{"num_hidden_layers": 9, "hidden_size": 320, "d_shared_expert": 0, "hidden_act": "bilinear", "lr_router": 0.000403, "rope_fraction": 1.0, "attn_scale": 0.125, "init_std_up": 0.0253, "optimizer": "muon_variant", "lr_head": 0.0132, "warmup_steps": 200, "final_lr_fraction": 0.05, "batch_tokens": 131072, "doc_mask": true, "max_steps": 4966}
Below are experts of layer 6 (counted from 0) of a mixture-of-experts language model. Rows are named router (the router's row for the expert), gate (a neuron's input weights, with its number), up (a neuron's input weights, with its number), down (a neuron's output weights, with its number) and show model dimensions 0-79. Each number is 128 + 24 x the weight over its row's rms, rounded and kept within 0 to 255. Numbers have three digits each.
Before each expert's rows: "mostly gets" lists some tokens that are sent to it at least half of the time; "raises" lists some tokens whose logits its average output raises strongly, later layers aside. This comes from a sample of Wikipedia text that the model never trained on.

# expert 23
mostly gets: " Ar", " Pro", " ar", " U", " pro", " trans"
raises: "m", "b", ","
router:141123135109134134124135129122135098066129114085113158102115132145110109112155115123157124071111156167117161147130113135159104119091098082078115142081141126143090158142134133084146127108185127129142091108132163111165115124134123121095157097
gate0:099080155173143147096089114135137188172109152191084181136135119133135160128139159149132135146114085128103129115154135140163141149146136124091142123089165165152134122143105120133169111141200136082107185076156088160136139147119118179136130157
up0:092137152154167151100088111127119127114143137105183158147127125118128162107079138150123154099126103106156123148150163116096141144144132120109141165110125084132127102176104131158103110118156107147086112183122146132152119132161137087121134081
down0:097144155120131090154129111107152128119061102135098120141137144102101116078094126092142152093170142109107111145155130125170089143198120121147105149123113101133170130115160121165092128151122166136146081117123132103123110131128122136106153099
gate1:124129145152099117094114142097089129130120160138136132154156168121154100144135148137092140097065134078107151159168145123092146087158092095100124111156136141120143098154131147130129150115094156057127123093119120143118138163081149163125119104
up1:159133153122196160126140132105144133175112135157158113106156151126169099142201148112087104120088174117104170101104115129116147103121126125105148137159121094153114113149131135103136135158124143099152133137115193141164190158091101147137139109
down1:116133100159106134150154157099157115124146126127109133128153091149153156122139142127144158187104077104100094136165157118177133143143143146112130120106145136102158156147124107093137130126135146147089124099140091118132116155120104104139097129
gate2:135110080188113119142126149185115151099123145131108182125139132111145153118077098139104117133152168096137108129155111141142098121174182128088140154144162109164112116100122108112111115161145145086146150133140100129108074124137088112119126115
up2:208076122134156130138127125068124104075101128123167153116115144097104174173116125134095137101179156139131129142094112102076082140135154117150159151102106107111094164128144085132107177136092159159167117137118115120100130115157128088159137102
down2:155133124111144122134112083082111137103099100143142106121120127177170146132126130152153108093150106111144156143113142141120161132163101109118108153156092145099144135192158100130112095105154149142103166126161129137147129147147156129089087118
gate3:139138129081074145133135116118169114117104117155139120122116130149106116143158128145129133139119111129123110128164187136080113130107136188061126153120094161102155109143115119116152094154151116147170104108153121138118158101168146147105153114
up3:091176144126153152100138108123110100155159146105115110107154126110143137160126121141132167133113082114144107090127169064104173115126118111136137127104125133150160124189159095148154141132112172081138169095130147123074106123121144081108119094
down3:147132150121158104136148165140127099170137095134137132083107119156122145127127097161122185143159116086105169153137133108100112101116141128107139129094140129128107113146104081161119101165117138162065086092123122134174098116143147121188136090
gate4:143142144126120115088129098176113133144135106146097125165133097090134116156120109146121133116142132132129127108119089100128105151131135104122121096129152080176145154174140126109140136134136103115122120133154116087113091140108143126137163153
up4:141123102156118134126161131169131149129137133147102119117122088151120129122135125120134102113139070119087124161168165105089108142130155109136088086133130135114144115116145129114132125117134096176123139106101127156141134114109143109082096149
down4:129117102137112158092171137133183159096112112113090144111131104131146156155135109135121119144152111138152115157127104135116151113172106130163143132179133155098134095110123106132086140136153128108140122099123131149141154093101134104114115153
gate5:160151134158133145132126121085094102127127127126129112107111130157124127123112115099123150147097171130086125164106145101112114157115096145123083100166122166099188113100117138120165122162131170128186166120146118107142169168133101105132106137
up5:129078099132118118161156136103086137093165123097119122126157152133148143097096139101157121175129143098169113152088179130113162157189150149107157115130139192112107144149106103131084154176150155142157166096138120130149127110092146084112129134
down5:145155112120111139137117100131123135151110122166134146146121126140115126106137177116138156163144127145147152098089149146141139162115095121140182114149112164127147166164111138120133141136111089115138071128122091166134142103124178088116124129
gate6:149155133118130130078127157095145162118075099148134138104130105173063126153137143129131112131115146101143150136109084101088141139169162134103113131140160153154155156119071136138180100144096088156138137131110172104097186107138122145112127139
up6:149136107076176116167117114070110160121109149166121154110093148173130133139122124144116152156132143118133130110122124122115116080123099104056120061143132165152113150097126114108172122112122123142113111088118143121142145123100136132172098101
down6:096122112080122140116170144141156153123121092111115129167104124113123163083121087127119142146121109119148124111149155118121163095181139140123174133129143137127117152164135072135135096153148140145093155079114091134104121136082138087123080174
gate7:148078151094192168148125119102120110132135124114115147138117132133129154135140098136108183118169158118152122140130086096119093107133091077131114140151149115136120149086158119160140119136100141154129094129121140107082170156157157134074116125
up7:152086090127141098156122129119137154071158142123095130109139085120141106156145191127126139146141091112120132140097096130071113095131123086129134131127129130125088088102093091185118123152121139119121121116158129137146147122124118121117116140
down7:126146108136131148110109095162078125111120147097097157164146128133138107138140146134096134129143170130092149095131121150174150122147095134134135119138117161120133110112140097158121083194069126107138108128097079114089146087115131126170143136
gate8:094107138151138135109098083101140107157127110141187147134083117134140121109141165136107133156176146116147144117126089139118112123147118177165081112154129128093160145134147086159106137113167127128112113107126119113143100133168103143155160118
up8:147138114121149129123131122141113075100140127136095120099111151101137088192105119158165119118149134138091126148107124152162140156087145151117149136138100143099133069124113153099040114138137118126118123131123147153210097121131126114098152148
down8:140147128102123091094137141111138105151123110122156132106072141117124096108160101105129144115140138102090119122139120153109142103151123120143085097117171133186122119125138061111157126144139102139152144129148165090100144148112135131149120163
gate9:152165103136090079110131097059112125116152121141141137136115091112120098115155135145114085118134119166176119116099094090132112124118104139123096128133154154159109133105136152132145107161131094090117123077148134117134095144143118130116159111
up9:111110150139134110101168123171138097166141127188137108175090150076137107149130155097150107087141113166182114118123129137111119103123141136132111116126154134168170137120108151114107117102153122056077093098130111102153145112162125170096091135
down9:168138128097167157135115101114115131137141137100115135150098132114112125115130131103141169116144127159153087053124119151095098148145128168110094151135124123143124104085094124136097116141154144105098136118135120119135073142131100123132120141
gate10:104115131113167148121117109102135148103133166114133167128141190128135162133084132119099161147144107162129138199119107125135126087153075106088053106136117120117121168137141163137161145134135124122101083163132144079140155159137157151102089135
up10:157117095144137090107128191111160134129106130122122149128104126112148118094121136111132092154098082168130117117101145111115129116113131163088126084150079118109129132094112115132077116164108121099131141144166149099152104167137151146101094135
down10:130133096128142130060136099152153142136116112103162157205122125124164154161150118151098098113111141102120105126121152114197117131123106074158129147114182120112155091154128147101126107116147105135096152129133125114111108119155111117108132137
gate11:138140118142128120164084119139125122124137140121137156143106125111107141143128096119113121164204102123127128131141132102120145096096143122119154166089174090162120068141146136080146118143139113115139155123113166146135124147145138123132183119
up11:105111120122078149101096119104127122110092124066173124127134123130105132107168125130108123154101129174111098121142120116134121106120146136129153111124100156123148114150115118150146102168129132155109088145139126124117141114156139159104139159
down11:173148127140099129134109116127125120157160080121136117142161131087151181117131131116106130161125106157095120170101125118109110126129144188108104166096069122102148141123104123123135066104172126125097124134099164125136154126124106118073127127
gate12:136124117152128136097119163171164136153110129119144106150122074125139153102144118144158109116115125146076109096163124121146146104147123102111102127088114148135111136095110123126131080101151126095101139170115161152107128152116132108106138136
up12:147153126126117195131120159155097096173148165109106130119118142092121150143107110132167144170168099133109126141129140141137129127083132154083094090095144104128160138121127089127122140092143098107154117103149137148153078121149143142095110156
down12:127111140109107107100193109104108111117164126144164120152120139116117147140113119103093152103091136125133105137152124132157138094171157137135115128157153124136120105113144183134153087074098144124135136157117094173147143137145147128150083080
gate13:146139099126141142131133096129168130109159138096086112144133155152140132116087108160138147153153118136111133134131117118113072115101142147126152140131133127122128116185095107082116104155144086081134080131099069108093117151144179105128099129
up13:116172147163122066097094134120110137120104112139143101128136145113094121121144123150102082128127123139145138142147163093115118150102166093094121138110128104144123124135145100104141151084159111118186136130098152138125096136120117106122175151
down13:124148114139160128123141109133125121119107161167113096102167119132088086097088156142116108142171125139091116062111158125096136103159105076157113145108123141122136155103126094142120104106159111151122163110172135159134104155124152152112114148
gate14:165127115135154118106107144096130135080083083141108105152114154156119128106143155141150139162169111070121134130105108151136074113149147089151104127154120125093153125124149110146175123138094119128137105139128134137111176114158101133118126119
up14:119147134117110109105127106135130169083124098102121133199131109130103182068149097178138131136129140133129141152122092086090134118171098110183114115156102140082087109110104134179121128097102098170112097101134122154088132124129151128147160112
down14:136131124135151139169110142148150141114103105152109143189113146093150124135115121158143123143104076140133120146149145139059141148125113102181137121148126107110091113144098165107163164123123169151137101125132140128124121162141128058124135167
gate15:128093153107114146149114111142142147126100148093165138128133154103147146125093143137103116131139168151105098165096156117154116137118088177131138122122137121111168131129116133139131106111125110106135100179155104169115097111100150085152086119
up15:125123068120151140140101162136138133095108139120188140151137136105149119088106135155133165197111163137085139123123158154121098125111135122155146149110090187104136134109122158128118079151077175145142113109102095163130169104171152069115112074
down15:131149075097099178142115121086119121144111122141151115141158134139079091177146135138110094096132120132149086154126090154133122076161131121109140123128128119177126105130109142149138115114162150130179113116117116134130110120092136096122141121
gate16:159170161142091122133158117121134147122095127169163114125167144154170131126125117119140133135177155131144102134120143105173110120145161111080135115083151106163163103178127103097139116112135161134187126114126121143133131150125150109161173132
up16:132111116120121107135080090171140107139109123147111087104111160089108090125160170121150143095118094197132128095158132166180138113121146089121165119102109118147133151141116120152125108119124136131094072102127154128177123120107120105117113195
down16:164100137120117103113124129099072114129097116118145105134217120123107103160120129136119133145137165150096161122128134132116174117131091124147121077138124103092161135135166105164086197135137097208177130096112132121139107114139092106118136123
gate17:116147096099089140148155118134169120143131103110094096120162163109145110105146119142114095109143128069131143138129113134124143133109111119126096133134132114155145147123078101093133118114129143160138133111150153149165109083134122120119116127
up17:109148174156162182101126110115093147133133163105101114118092138136148133158118069105125157149117114149145111132124127148142076087137145171106100128158174133113123129110146140173172156140124111080180127120124121138154132139155081124093133131
down17:135134127116140107102148137125134099098155136137100129113094145096088112150091138140136135105122118084135163143129167087149130119090128094126148157115118155182129105108183157085094132131121125090146079164099148113100131101165147138125125150
gate18:145147139115099137078136111152120098132160139148159119164158169118122139136136125128157108097132144156104155126132145147154130117134163114114134154137124160096129158108121121096115091085156116082101134154125161114129162105170134144104140099
up18:155170143177092085109114097135129159135088156139096105153125070141133123128144122098148103120121176117109169097103149147100146082117142145135144127129113151135151116093135128092113112093108084111105112139133141104179147131096107160101125107
down18:079114138120130121122101115168110138139119158146154168130093131128126152114122113154087122118188091143169142134159107102164124083143151112117098151132127144122104137175102152140108136056117169154117132124216104093124171089114118138133153099
gate19:118114111118108159172134149108128119102113180165144139112162104123105156146149153119147080119110135151130101098158141138178116121162177122108119151106096112141137124084113132166134122121124145094097194099134127165118120110127121134132118145
up19:142109169107126144109122168117129087140076166124106113057129139102134120149126141174146116105177140104149146095158131132196091148208147136151149096177111170119186121134098140139107099132145122123139136124148103143121120114130095130104116140
down19:129107153134142137123131103163144104107103107099114155144117085128098149114135138179159090124116146092130096168117152136104104143163148140161071101110079114127117113110172135136117107195092161139127146113101182115113148145154086133143108102
gate20:124129176135174149159116134136134159135162123140160141123164143109090109151115181130085112123125144108133134132143080129129124112144159153142108165109080144135144097109146110098158157119157160125114129135138130154148144129084104129159151104
up20:117110156123097090147137138161119129135130132093114155116126092138118081111120097127147145146086125097133102140122142172150120136142124139142128143134178099148127127104130160175132081149134112127128126070139119112112124105094144134128107150
down20:163098089134190149136156169169157115153136133135140145109128115117142127164148147118149121151098125119100116158191105151158131138124144111161123167144163157123135166126135129133120131110132089106123121114111125121115139142115149125113123113
gate21:121090165127165095100124114119152140135119070136100166121136119128130151138115154132163145076106131136144128113104153136077145132109087122155110125111141108123116117115099148123106161126168082063091119126135153143174116129130126126132127174
up21:075122131126093148084093137095122113117126103109130174136115145143124152090159118100091130166113164147161172166113107148125108125147124147167117143148166115082126127107166099134135141122150158148098222106141114125160160101135135170132172106
down21:128157122116129096118146154127095116184154144126150104109182130106106106115144147112104171178158146177162084131141149136141103127099111143188115148135106111121189125146114153143120129121128106110106147083151123116143191126092119109138158149
gate22:129099137094155148088148157143061116104125115140137114111157113149143159087120135126104087171109078107112137140150114107102143159131127119160117112098081110125112140121159122138137121113125146132069110131159080091076168116099125116114095135
up22:123195106125090133109110144118112154119125096077119162104106133145122141134123081139128173187111095114133178136124076154100150148126144133122125167154146091114152094128153121128164127148125135147169126123100111094153181111157169119120170071
down22:113128155117144119129134138121107124107114136146116108118110147135189166142125123160151168161149081088124141179125135139072109131116186126108132192129107125157126118069126131144114127138148165126133094146146104136110136115186149115128145137
gate23:112130132161143156131135106150120139108133113117110132121157114137130119121119102123111112072120134109083074147122130125142121174084111068144127141103122122110184181133098148125147139094120109116141111146109131147115127171122119084141100176
up23:113155073165088157114146151088107179142136166153172131120108148144192119130123137134142156133127127087153052111117150120107143119105134125110096144107176189130088120119150108154123120155169127112107119157144109124155057072127149081113137143
down23:099148125125130160132084144098149147098142076134166151132090135130153149092127104188105145124131094117077137107100145097118152136090124110127124121122116178120137140106099133134102144115118136186133105108148109137096129143076112143117103129
gate24:164133129155110108114151113137121096092154102102130124134120168138151144181105139174105108185104132102140131112091145085111136114098126130145165138112104133157126124104147123104157160125150140138158107078099166129121120131125121108133152135
up24:118099135161204100113102174110171154121113169119118162119129158138152127133126130099144091140130102139093143147145140161188158140149117121114114140080132146166143124105122151106111113101134097097147134088099136145177109120100133109103053154
down24:097148124154126101143112149083103129120128107084149116156114118151113117146151142161150114166168136111112168173167085126118167100090127113125091149118173119113087109120153123150203173093086107138134096118128152148111141162179146151148134139
gate25:111126116095127100147180122178114143114139081112158125109115152139131103121136131123149130130117171114087144134118107191134111117090157095097148146083145142082114157150090120118168148105119147107147128095105158122177146137122150114145164138
up25:150124149127113151160094125127158128141165133169138120119100133157121128119164156102108145131157132124135096115131160121170135146133137157141150118126104138149112114100187106152116115125139183111159095120172142133124133124148130158109063157
down25:143134107123109138127130148106118128096124122169109120177135154123126152118099129109152120099103155120187123133129105106072134129109149117167170135129136124156147090158117133124156144151119144098184118147111151118109147119152121150122133091
gate26:145079146083150109123128129094139125128129109121140148137140162138132171122115107145105099144119147140121132158119117112116112085166090157149161141162134125107157145116083129128135163122140146110067138141088156113146093083138120156103161143
up26:100140154110131101099112079134139128076131148158109163114165118155138146092150149124118164105113151145088113140124150171163146132123120127153098165157122156137133167158136138113142114083132091127114120142156148078115128130166097104105112177
down26:129102132098161125111118085108142121118133133141163108135169121114129117115133170113120122102129143129113134088111150154150120137186146143087123142144133137117148098172111101094119104144137092049135114096140125127109159088128125091130118190
gate27:111130124158100166106100178115100166146140140147128073116124153114131105140142102146105113193099128111106154107146132084126127143108135144128145105131150165120149112106074119080169105133111132153058099162152166122115098104122117123125161142
up27:104112170132111136135176158127116115163136083097144089103128154086153129131140115180159142157126123112103131089143129130082073124140139163109101188130153146135156115111124112110105132114135150113138123133141141114132109093107186112106149147
down27:115133133117099121125140151120133134082163128136142114153134140109078133172102112115120112126150184148172108142118134135114154091103132087133122118128082132188100111168159118109151133171120108171153090146097162112088108147158112117148108127
gate28:137134134154185103104164130104159104119119136119152146145119135098133150122124109153107107119140091108155098108090153137200104126169112152156155145121167119154158154094103097153083151094135126112116086133128143102146087107119141152111107088
up28:103113131156112118069125108131117101157132126125144089141157147153179135135084104130160107114122105111105170133108128087160124124135099119152111131089121108093101129119096162091140167115114112132125126099105145128144143145097136106128116133
down28:154116134110074157157095120109110077050154140151134149126181132079101109109160128116126133166121150130126094147147160156191133160158117147126118130169132162122126137106071153134135120115150112147138168131108159144139145132120190069088130099
gate29:101125094123107140129126138189151104143136155130165105148099141133141089075143154148118184114121108127118114098130161125118134122069075120090113150099154133095140092124105086121138078124103129129146130161087112107124149159135181074115168122
up29:137165136119135151160077142133087127125111131156108135120165160090088151132143086138116127111114058106134096156126101075131163120154137143147142133127128114166164148137131160147122118169147107094186154128102160128118137122130129117168107083
down29:119128110096068113121145147157138141119072113118108043158126104126160123122155138143118088128118097079084125139144123128186126128111142101101138121144101124148108090154107126116172143117118135182119097125144132139124122101111112167145090152
gate30:148152150105119103133145145167127097104093127168140117113124100119138123132100134142121119144129150127148127127120128092123137159111184109137116132127126153180142116115088099144141209101117166107147150140080089124121122148107150124117149136
up30:161182128173079086131140131163103117111122130122125140130118113130115104126149082123103102108179152106140143140123134117124121088135150133078144147134156136112143121121144106122131145146123115122166140132149103157084135112140121137139137128
down30:117132116153078093159123122186121092166103136111119140118151125155118174152137130102138126120165099145126117181137097153110136117105110103121130123128124133129114141126138116124120124125179104081139166127125143127154140124145150122137117048
gate31:126096158154113153099118159135155133138131160142129137123123124124198088137175129126107130139147115118101134132143124112128147158117107145114106075127129175131132103111147159141108133147146119169086135140137134070113107092087146131169194133
up31:118133142122090136118148143133103130096124167087150150130146102142101169109138139100112185072171142125149148127146098114149109150128144128130090140185085141145141100123102135109112147128140107136122157143139145117077119090144068143130130132
down31:140126075100105121144116119093147148103115099118133150133106140102139122120095136141120122120104155115167110123119138131134094148123137102113144134131167143165120132102118140139132090166168133088143149144168065132114115142130109140136095138
gate32:156132128138150163134141126145126138168128112089133128158102195095159133080112150142104111151134121135092122137074149136083095121129123146125099144136159122143165121208150160118120090150129179104077123123130095110118084150133119088146164142
up32:105143079149114150145117128145140113118138136112142160111163098138130140144084131111142177107087121116100108120122160150123102125118117073126116089124144149135100119127183139215137125117130117092109130159132129150156124119166136100175095080
down32:130095136121173084139188124130106135120128145147109130151140113149139058149161100112130112138109120158175134132103147156096127107129080113161158119079103103137157139141168114126164113152141133103139120124121112107130121137121099116131122068
gate33:107147141157126119156111108140175120098131111137148116124110106125159090120114096170139151140170152125113101102148130091168169107134132188127102147122120091115141120115147156083140133166163112126131161099148115135139145154095098127106107128
up33:138147093109126113193175129168148120139159129133085142128112098111113123132173130164095137130113142089141153146160157114084142131125091117097145132119143085156122128114132140156124097092131093155128076103155145093165108111129119094093124116
down33:121132133124127141102160076137116108127130122135112080090108173113148154106089116187155135142153127106114167107154130131165130106100172145100121124189141133133142130088145129151139144081095143145125135134125125141140162143123108152126139124
gate34:116137151101110145098114093131108101149141135096144127134097082113116102127105085122101157105102093124159168105140096093126132155090113123094096106104126114158136123112159137111129091141107120170095132152166123107136099140113151141129192142
up34:102135144115144083138158147143137172134167085128074083115177130148154138166156141152136121125164157159107134146117123137138108128113122122137135147140142140139112110139116183116119142113119149101092143145141120135126138115119123136096131145
down34:115160084125099148124145106163131107176159102089136139084096159141133144108075142151137126147172125137125148130116162133139117094154116081118149151141118122115097159139116119157114131132114128131141096136159138130138127121116138124107138135
gate35:123110171107155119121110127127164087098164138138173143149178130096078145111141133079171115115152143097152130103152136102134108117172140136153113108118128112136107128142143123111097168132142115121117147139098174062099131125104137137117142129
up35:116158110129135148141155126088114138150181159163136180149130135136088106095086120116127134121155125144117114150191100094119091203128178122140147154097149111145147152084121127143095136104113126147135112141098145155110144105141149078152158109
down35:126114163133142115158129174170124140127121153154117147101154165090137131166141141147075162134092147120138121119147078124085143118143105145069086128126150131158169126174114103084087149120080129146103130076110112124119110120131113146135104126
gate36:143147140140172115126130130163155116107139122082163160120150111100159124111172119165150141143101101143151143139123142092142094141142111166158122140080117145117115136152128089155100145126129134094142112119127121152094168087122129143106153132
up36:144097111110101088105090128107126125117122123172085072121113115120135120086144160175134121117176133124110119147105152128130196097098110142124106133106132121099149156134139154125115152142122115170111095115123136111119107099104134135126137114
down36:151134117110127109111167111150142140165116129101128134117076111151132119144128110158169140156118129166092148104135170107160132135108111142166158132113114128121107149167150121109137160098138157149114088142110146140086121183147143149131098100
gate37:118138153111144105160120144154157121097133129125141115103131125106123167143131110153118110077126120118131137163082113123146088121122112146148107128125198155125131131118136140084153126109106080152135119118111139114192122082121093115107169141
up37:115108116114114059120133168080082123147136094131106135105118094155151139078091145137125137085121126132161113128119162137148167142098147082088131116142107138143092142124105169093116127155137125126144136158135169096135150139188159159138141138
down37:109096140110164086093156133116149136116172154119155106143187130118079109115121068122138143136121114111126173147101076140162143118130093139156126154117115144163127168105106111125120101142162101148148139157103155152140128105129113143124140102
gate38:131159122129142142133115133081145136131088124165074130103124151128082122098150135103123098132142123149111115102121106107133154106105122118117114149131104128169122145118068096134098133168092127117132149147169113101146128117140060150129103167
up38:119127090101152150116151159128120125130075068082103083137157148096128131117140119131112144102138140118131139149124142104100129115188118074192119087123097110142061131150133117101115118132119138182156079114157128103147140135150113143130141121
down38:175151168130165126122124169142144108132117094102131105099091155118150129148127160093167126127120102119135073155133143089127106139132169125101144143121144079140080122135086116120169108138110088176095144110153138120107087152137160143120111132
gate39:139112130070132094143114132092121140118125079067071153115136162099088141099133106134131123115113164153175139124155127109140075129164124092143112149127123122119109143128145129121102202138139110143163116147092126097103132108174097097144149135
up39:152147158139110069125133141096141161133129120127101123103124147088123122153111072150134112122092123131132124140147111131132143136071149133102154122104126069140107128133150191114145124160149074107145174138111146139121124150115127088125164112
down39:117133121103122152140106166122139135120145126163156134102120154114113175138171157144125132138149105135119171164158127119085083114127110155166118148149131182102150128137165158102143110125177107109140129147129110141105132123136123149090156128
gate40:121109167134116106082107128144127138117124121110137129128103123145127076116143128100100118138152114098170099090122113160169150120109093133174112083180147120145153141130131117118112184152135106143145101106142104106123095143166148151126174168
up40:100159138114154151084139094080118103161136150127127121125152148089135137145123118142150107137091138153082105076138190093130116123128152122083122118156116122151091151139121157137134132156141126120106104127149158147119133120106144137136079105
down40:098088128094108136073140103137143125137132100110121151083127136138155102125160134110138091125157133109156120106142127167156149093185143135079087174117185095184160145116124107155096145121118141147085134148160168154170129112149128149116136151
gate41:192151121105093133127101102114091157078139093191112125076156114108124133133098159116141114138129149145095123153157111075123139091173111122143126101158108101143123115132202131132146139113129083159112116122170107125123134108139162117116097106
up41:120117121142138148121135093105140146116160068096152147157145132170087117113130144105132113113114147127117143148146104101160157139119134123146140114117128113130117140178122113170111123138136054095121135122085112151131133111152103121179089186
down41:096137138175155130138109170128092134179118083142155122135107117126129117125130112127150184138147094151106131160109070130139106120125134132137145074092067141176106139122117134137148136109128133158121139146071106120136149122154139108125093139
gate42:130151164102134160078107118155116099131134116158175142111138149087138160090146163143115134142101139123146138140104107144151146108161122111139113168109133134117154113148140124115109137115100143044097130137115139157144132126154170160122146133
up42:116176130142111112142194114109133171091084120125120171133123113146119100121102127092165122134116165116147122111161121112110155112115098126135145112144122129109085107109112109107135117143117131133135103151133094155121093151141120158156113097
down42:150148135184113128118127140132136105141140123138059166125138108091124114135149116142111124156120122212112125182119037136136069133118157127119121162132107156125127127132127150087132092124153146096122138137134104158122116128150103120141124102
gate43:165120077131169107085169146106145148143100160127101166128156145122142137124129174102196116109128096115088182115120122108078105158111126134119152105097108137134132150116132089098116133162099100157090127135104115138130141138125120159123110122
up43:123100139152117157124166157135151108142119109143155109141105104133146097152153124134108157170120162121141151139115126150164152163123110115113130138103057121126071130146106104118092117179134136151111105148149132101115127132117120186110169106
down43:130080157123146109154126114125151167157141124111164109125068137083132111102109117128145100145145162132121104141096144112056115055140135108102107136120131112146086141125113136117144144119147119107139139142178136143121185166119095107092145109
gate44:174137131135115117129147125167135117148125126160103135167088137177133168119098147121120099085114125129143140135114112091118159149135112132112139164100097141137137094121106122169117094129155149119148150182088167135127119059142168110154175104
up44:123128144134107119123149114132143119128116141182116136104175128125112106096114119105122124143146123118181089133109129092141118127144142136134089104169104126126109082133148116090124167103152147166123122130093128136139125107139140169180147111
down44:134107138139125130134158124118115130113093117170140116109111125144130078112144115121137146083097126157125101141135118119161113142098173125153132161158119137141099165141093166122140142123131110118075086092102121145089133100106125101159122108
gate45:162096131102131087125157131158090138120123141136131163150136086144150129106119122137124122108097135126163129147160130139118129106141136139133148087153109089154146108108147101113108139141122100139116155121133134142080130135138131171147153091
up45:132148138125164131136089113135130182095173119141160097148110115145134115109111173150134124152136118149138090138138091130112105092120120133136085117136155180161135149086131125129191131110145176167121123095129123164126093141130105143133155166
down45:147099165125089135145100123128121130107111145129166156132152127116095090122141136143106137123133125167110082128098073074107093183159137132128125128091146133088127138092124136147128127141190142159130122113121137073137113119144133151132153127
gate46:139110134124123113111169117107140136122124161079142147131089147116143105126120133101143125124117099176157158095123170095076103153128103149162125137132104116126161114145130106148128092103133126135133110104089076151131137138140126085126095149
up46:153104162154142134101135080103143103097110159138156125158110147101154107132155181134161133105120155099098140110141114136163180094139175172099120113125125143160147140099135117155041104116064109117161151152161157101143117118137140092147176096
down46:111092139109144076096140133142106134154150126171106098137143150149142131109074077103122139108065169112142153164125151107128177121095125123109177114122136120125144101128152144126109127148130167150140129141159159115156134132083110130124118127
gate47:121120143185108149152155156139100105113134170109124138100138114125114122116119106119119102117090119142130146118152084105150131082139122102126142149117126153150125148079181121140180131151109179134174155139118143084116131172136106112129121103
up47:144119124125148119109126142153120121107143163150120173116122113120151146132135124173055169095149150094141122134144128114159132108139130144131128168146178098120080104137114164115134097118139140106119119119152136181145137106147115125121151143
down47:085127124137167081147133140144102112192139142139089093103121103146143165121116133166134173135140144125140103110090150134203119123065168079157136101108153161153182111117086140104103183132107160150098142136092133112152113134122162133141158124
gate48:202143158111117126093124120144121124121133105134102066135116159099129144129169147133129107115155126129137171106114113074144149145118148097121162100121155158134137102113106166143143151139131156139145097165142098111122119173167146136148121114
up48:131136117168115164112138170138101080134126135119152133140148157144139161137121100130157103159105128150125105129141120132161161138139133120126115165110124092131145158130143136140154120127137127160124118121138138127167127131075102116115135134
down48:129083136111122148132122144147123160132134101111062144105131133153127159132129093094161124149175125175096147122146135140133146151134107122092096129128155162136112134148128111118146144126140122103082085100134138125141116086129138126135098135
gate49:124143166108151140102114093154171130156082151128119145129113147160147151098141157143144160160106104118160131099070108064201145130105143097165131121143139136111114137132112118138152117122158115095137118133155117129152131133120101158073161092
up49:150158134163113128134127123093139104141163121153087158165177133148154121118176134142120125126114134164123126130143117129187115104103104139120143136088140171143147117172093148139144126148152121156160091129130104121167152138119138149057112112
down49:117165131129182158115162135150107140099156119129149156158160159117148105120149115127168107113134134156145145170107079146162103145140177138097133158140109119170111141100055139115085129140132121110102103124159138124094109142112143080155129161
gate50:122143099153123135145085155124148145127140133141117117154120141105110107117129078153146159128083117137143110177098125134165108137149135122114127116114092148129132106117113152110118124113163112092178168118118151093145134102188166120144105107
up50:130126140128064159081108076118121104127140103088108116139141087140128134126118099110124117085130129075136153118155160121145132180103147153091122122102117125135110147136118155112169117156163146133127097111149114147097123120127101161135124102
down50:097118121142119122077156149132136121106136120083115101107115067108120138159115117179131124127130123154061099087069162067074168121144154150131142113106133091126149127169109121140080157159095115141172099149105135130172165108116136081071122132
gate51:154111134138084090137153120164118107110122165111118142092072163104137140132141183164141148164135132092170107153131105126089133129117108132107121124139105112074095132099145121111096163106120132144139150136147120136122105109104103113111109147
up51:123136113101056123142084149136151135134110201152120121101107101126142123136121129150130123112172093136154156137105183125120129141110121141113123133100135128090071136160122098118148114129108143147092116123132118119119122139090129109110140102
down51:139129143151090149149110135129180113144160112126144156127139135128103118123141090092112092139119110146092133114129077126136144129130147136133109146116153182153152088158077110109159117078125132115151154171111137175129140134125106160153088138
gate52:113127145134104127139119124134149122135123185146185163115140196130131141141138138138141131124151136115136123127096117150157114090142101129109120102127149142123119110127096130115124108142149132164136124149103147057132168127117119082133159107
up52:141117133093119104125143124128089123132169097156140133111147096155105119143158149141150149141081120168131161153129171137138117187109133125133117124113101118092150154124132109170094134129143108116151095126145110118128164089137133137146100106
down52:098093098093152095149092131154123135172147093175144142102122172124166099099106148128120119123138105114170113157153123128094149131151156145163131137150126118139125080112143175128107155169114128112161132136099154139132155183114144114132154171
gate53:151158122118132124138149106079137114124093100155146148141157111101161105145133173178097143069154158095112089134170106103109137095143137102155113140158107130098107101161096148152157122114123119150144142150153142114122070124141119107118155177
up53:162135108125090073163084123152098131084117168105105136146146144141110127166152136153161157101138089103176082096125120157126150097132118093129155157110142089200087146119163132100129124134150092116149138125098096125082128124076111136134165142
down53:113140142112134125120168095145125094115142100070110125120103193119146173163122145127147157102136121127128115103087127120137119139099138085176096188101109106158145097168090142120152134128137126084092157125142142142157117146130137097153131152
gate54:146150119093075093088139142111131147080151090157128108127139113100103119096117161142146173128133181089176174107062155121125131164185135095080115138123106122134127158136083112148102135131151148107151111136114159098132129099162128148107158113
up54:119155166131125152081130131168112121114151102138164134092118137125152070168108156124121083109103119072187122099119144103130163092145152131136094095125131115143138119127084079149103110104143123129139160144108144098128132087129126144108141097
down54:106206147097132149139158158145102129111133139160137117126128118109145108114125142134098135159135122118121123109087143139098148146148201123111115129132141112118116111135111177116152155081131137154168145101107147137099125126174136115160139110